Experts of a small language model: 284M tokens.
Below are experts of layer 4 (counted from 0) of a mixture-of-experts language model. Rows are named router (the router's row for the expert), gate (a neuron's input weights, with its number), up (a neuron's input weights, with its number), down (a neuron's output weights, with its number) and show model dimensions 0-55. Each number is 128 + 32 x the weight over its row's rms, rounded and kept within 0 to 255. Numbers have three digits each.
Before each expert's rows: a language model's description of what the expert responds to. This comes from a sample of Wikipedia text that the model never trained on.

# expert 2
Description: Tokens ending a list item with a comma, like dates, places, scores (2014, Kemptville, 6–1), plus longitude numbers after a slash in coordinates.
router:122111126150161116143078105098167099109121146136129103150164141171091178097104169117149157115162171163110152088113142165145154096175118174119146156143108113126123136110
gate0:128100076168128113159111137163136132116139147181103120130092115142138091146098194180107107165140149101107069042130179144114157108049167129099133124210139140126092080154
up0:162154121090185154073125119114098109123116099140034088123100108166154091190124107145134164138083107166178118164147106104121125106147105166159136130067137132174137181068
down0:165164127179162055173099178113163181128153132096104124108144150119160121106145084129156127070105158144156099110190101166101105121094181117161099163131119095143126064130

# expert 3
Description: Pipe separators, line breaks and == heading markers in tables, infoboxes and squad lists, plus field labels like Born:, birth:, Education:.
router:122145095096086123110117182115096134129132093137171187161158132188116121111160125162122152153157080084143133138129140118170137119145156101074072072136185149136168087166
gate0:159136138094093095100125147152077128140160149168142094105135098130154138126154138130202164143101128192138118156146105093100106109128168053170152138197121118102119090174
up0:165090151130164117152167132148075123113159114197100103150156075116145074142147141107127147125095087157167094196143108169157090116151060108172157135155154081119138116171
down0:122181106164171126109130160114108096110141196134170146124133186143120128103149128142146220137112087076113156141088159114140073139168077125155126143088126070125156138138

# expert 5
Description: Sentence-final and abbreviation periods attached to word or number endings, such as acts., 2014., Mart., fl., and numbered-list digits.
router:077090122148106130115093086065174121134103151173103161107209116129132118130191109073103172137166153182130115087064188146128082138168087195056147169084175132134127144115
gate0:152149167176146143125108121153122089105096162166093115107133147169139091061140105103095142107139185170094071151162107127132100148122143105157123166102126136028170109119
up0:090135126167204127180128109145178110120119119097151153106137101117106146115132151124083070136111146152068173118117131210129089143090109059121121149160131134136123140129
down0:147110121157106073145099126151132192096106104132119146153116071157097133076103127187143067199133177062114062143124143163069111084140069139125093119130229155118064060124

# expert 1
Description: Articles a, an, another and the word right after a determiner, such as first, single, newly, variety, majority, result.
router:168151108147123112187084106134090149108137143089098081110078122085134106142110118190157063115115127136125156169114078127142128113112169117152141141168051133123120151145
gate0:154125191135125091085170113119121163148150122191107034134131116174120123112127057142107118116110144169161145122181135145087177102130117118148165134118085141168084122176
up0:151146135089109076106151063149102162084160192143119086066104077176086112121102093118156088136065069156162078110142074106158121148194103166121094147203132143138120162114
down0:118116179125121136106131140179154117080142167136157149131132134140139122128142157077109100100119128091144147142135062124124133111128123140192158150142145152181153107120

# expert 0
Description: Pipe separators in multi-column tables and mid-word pieces of foreign names or terms, such as Javad-ov, Arz-ign-ano, ep-istemology.
router:108116101167177130104107093067141111164101144145111178093182102155134181169162147107094162118169159143138105105087186144170077144158046159000103164090201132157143134138
gate0:162142151102078131146184128014105152083118164170150111121116099108099067153090106160116112158117146127096105124141094143070138129130135133193072120139125136111218122097
up0:110125118135160069094096152094196067186156125130101124205130091126105123127170149174175086113177191163121097102121120153155128150115155077104085138132132158119205093128
down0:097160063168177064107135127165123113113114113093112164178092066150127048177151108121142093126109157151149155143183089129198125102087150137167123108121121108122140096164

# expert 14
Description: Pipe cells in career statistics and league tables with many numbers and dashes, plus the, its, our and other function words.
router:094107133159176125122121098086174114159129131144113185102169132134120153125169146079099169130169173158111115091081203142142097124180059182006152160101192106137109150121
gate0:136129101135133079116127162179118170091130205190128077139134111140116106128105095105167120092031120109159098149091108121066114118111143140156093126144117088145115157066
up0:102166153112179171123145138109148124122142098115142174138072166077160137153053138200137161081098124138127140095220134083182168105095154075132077152105078166100123099171
down0:118089122119090153130179101149101163070104126125087128157051092168119139155127078144120175133106087117132076143133107094144158102140094153149107140147127120153131129126

# expert 6
Description: Words after prepositions like the, of, in, plus points columns in league tables and inner pieces of names and organizations such as Racing, Chevrolet.
router:087097121156116143117079116097138077155076132124151109168124109099128159140154157104108145123145166132082125109090189147169100186150114163104152202092104157131146172120
gate0:110173179066091127172171197152166129111151152165111095126159142082159089140107127106100099119101126100091149159137142102152072160108135119160165134195137160092189068075
up0:089093115118172164155076107215084141124111102143138137152094111096105167087187112125196097126119171173140073153135137153103101133116189131091143152059137143161119131197
down0:092147128082079172122165164108176086056146076148140117165172149077122099200119138097115137162185107067154166152137087162156133111117120075161131147122072132145149112068

# expert 4
Description: Line breaks, dashes, pipes and field labels in infoboxes and taxoboxes, such as Location |, Family:, Genus:, Written by:.
router:183111135154140059132151174153135092127070130077112130114124131162109109091077163124101133121114082101143090173160066129088144121121186135190153143142117123137131108125
gate0:123179163122089179157137130142082088122114128133131078086160154136114133162100136127111096166160145140092154136122123083156075116149137150111127185116116152125076192158
up0:147084144152163196113151150127185113154074069106121144127111151059117200117139107085167221111166140150085072130123108150093153117130130109138093149129097147124148119129
down0:117158178144113144095151112105152097096161107112085134098159126150133113109098105193121191095130088077148158127133085087109159157087163091197169186174144150124177146102

# expert 11
Description: First words of sentences, paragraphs or sections, such as He, In, On, After, During, following, and list dashes at line starts.
router:166143177110173143113152100151120129098152110160118096175120170108126089156125148121155174146086152195185137102128118143158135076121106105171117093119098071111116144102
gate0:221076157138152117118161138137122100122092080094180146124090178122174094070118122069131147123136151152117082119136102137147117121127174152179107150114127119132092211128
up0:122135094109135100164185108171103136107170107120128133126086152070128019148120078154115101073077140163104079138149093153063120166120134086130080161110115115168137076123
down0:085110109144156125131120102127090073168069109120171117123110081137148126160118122123103127049134176129088135105075163084127088146134091090048128106131194166095166150193

# expert 10
Description: Surnames and connectors in credit lists of people, such as Smith, Jr., "as" in cast lists, "&" and "with" between names.
router:112159093141155125138105138118151107171155125118090106118157076117117097152143150113123224113165169099089123055121192152054121137171089134082151205095138185103134135121
gate0:139157141070077143136186110138124150097154075131198079084108065089116120153124157114179097148124151056148160081147145092190102093089133155129137181217112166149115100103
up0:166077082143108091144097144134087124119076138119150108174130165147102123144187081117086172165166157165145044154062096151027165107155128117151188106121109112146115142160
down0:168123137072095179165101111139173075154162120146124126158098118085161101100087097134163105099100124061127194169140105135076072114137156135158148139130130170155176160134

# expert 15
Description: Numbers and pipes inside sports statistics tables, years like 1857, and content words after in or of, such as tax, medical, NBA.
router:122150135140138170147183098089161077128172099124110063105173160151093109113139139141099144130130169135104143095130185106076106119156137077156086101114066109117150092096
gate0:120167146138177162117156137160128181129172148076072119119082169127108099116121079105166097139163122141124137165150097168139111127109141104138147129083116072172157122097
up0:139165153112083129151093087134081150085130080102104099182138216141129155118072144127145127124142125173138190149091111104116098141155157108090146044126137049106097159138
down0:137157095141149120157096150077139108117106126100112164088110148136166201164106061170145109141149142172158126151097151180090123092121144110083151155129093144146109103128

# expert 9
Description: Blank-line breaks that end tables, track lists or bullet lists before a new heading, common in election results; also these and their.
router:132123136156176123126114107106161100155156153136128184140161112069125139130184125077064171116147175181131111083083224151140122140138067207043122162114171117120123150096
gate0:139128039092120119164089128081125094128123129176151088111143083140136084138135090177142141179177116145125127157099137057061116123152124134138143151119106112095141121095
up0:176158087142136117126148084091109139071163166113127121137081077093122112052164175166131141152177159102094138107100118150122150194114136137129136128166111073156155148086
down0:187128093128131124097132153154143106152154141123132102106146127118099102124086188163160145125114156133197088113134080092123111148151081142135152087126159054127115176153

# expert 13
Description: Verbs and verbal nouns after to, and, was or he, such as made, gave, wrote, declared, appearance, recording, and -ing or -ed endings.
router:141100169086089140088186156130121136136148107160156085120084128082159139132147124093116157099133133126081132107188137104110155145101096076175089075179093139075103085134
gate74:097151107132166169159159162113118151111078119092088107125139144159068116113059137185116179206169084118153086153113072143084167124168136092158093106097159142129141132157
up74:103080158149119151085095116102137091077080178096117108159111098089132134144098066046204128088137144120213156137132104093123124161115179076098206142160087180126155180179
down74:136102131146122133041133119123187081118139059109155134136123056136140119128169119113136135119074162093143146128189134121146126160153180045114093146133068081113150090073

# expert 8
Description: Main verbs right after a subject, chiefly is, was, were, has, especially in definitions like "where X is the..." in math and science.
router:072079151107114175149174098135146167144154141147086048154108067082165074106119085111202123191104109144155089117117124110075093148166142099144122112141088097186113170137
gate74:183132148148104100092121117151106130193081109181160154107124119107130134172093168106124088122045124188126115111187124154122069154091167135165103145129115140090177080104
up74:123107192154172127098168159134074126156038102100143139125105145145127138078072108132118163138220147172098147171081103066168131151194138110132150092076127089117090152113
down74:132107152221171150130125152147110125150152140123132157125101141118120166144145118117162197077128119129107108152065140153130109134134118114099166094099103170063151154138

# expert 12
Description: Capitalized starts of phrases or cells such as The, A, These, first names like Charlie, plus pronouns he and she.
router:092114135146181110098096093100176103154132154147121142108142139144125168097182141073091169131162171161114116087073207140172073132171088204026157161100169119137118142091
gate0:144167104061114153156084117132143092130101171141145107170144145122143063165176166112152140072088163161145122129087121134067169176087145129173067125244101137099116076122
up0:125182175126144196150160124098048107122250161124133121171137134133114121119142165082120149110196186141093178090098143093190135086141111134154122138126108124113098110158
down0:154109059084138147111146122150180210150093187126115221152108120158090083131121136124179154192080115134175067098135154111170127134106180113153090145216215140158125132079

# expert 7
Description: Head nouns and names right after the or The, such as city, year, coast, Institute, Party, Battle, and the line break after a = title =.
router:065149089105084156108062138165137180105147146127193122134146145143122155151102132122120104132090093066113143220167109142178138164045109141170183153081120154183130125141
gate74:096099078121185133117070080122118157108141091165182119187127158133121113103088130082118162096169164122199169169164148108140130091090150130119158129133132101129169194098
up74:139110106140155121097123154170086192173148173126163095119129086105137136150076134117095087086109096064133116125100136137131170122185130153149111122150097098134102110127
down74:101128110121208130155136081148126129120118137093149101119183170122170180069204089120107070126159085115157098116111082118133074097132056116071143176155148124143187130113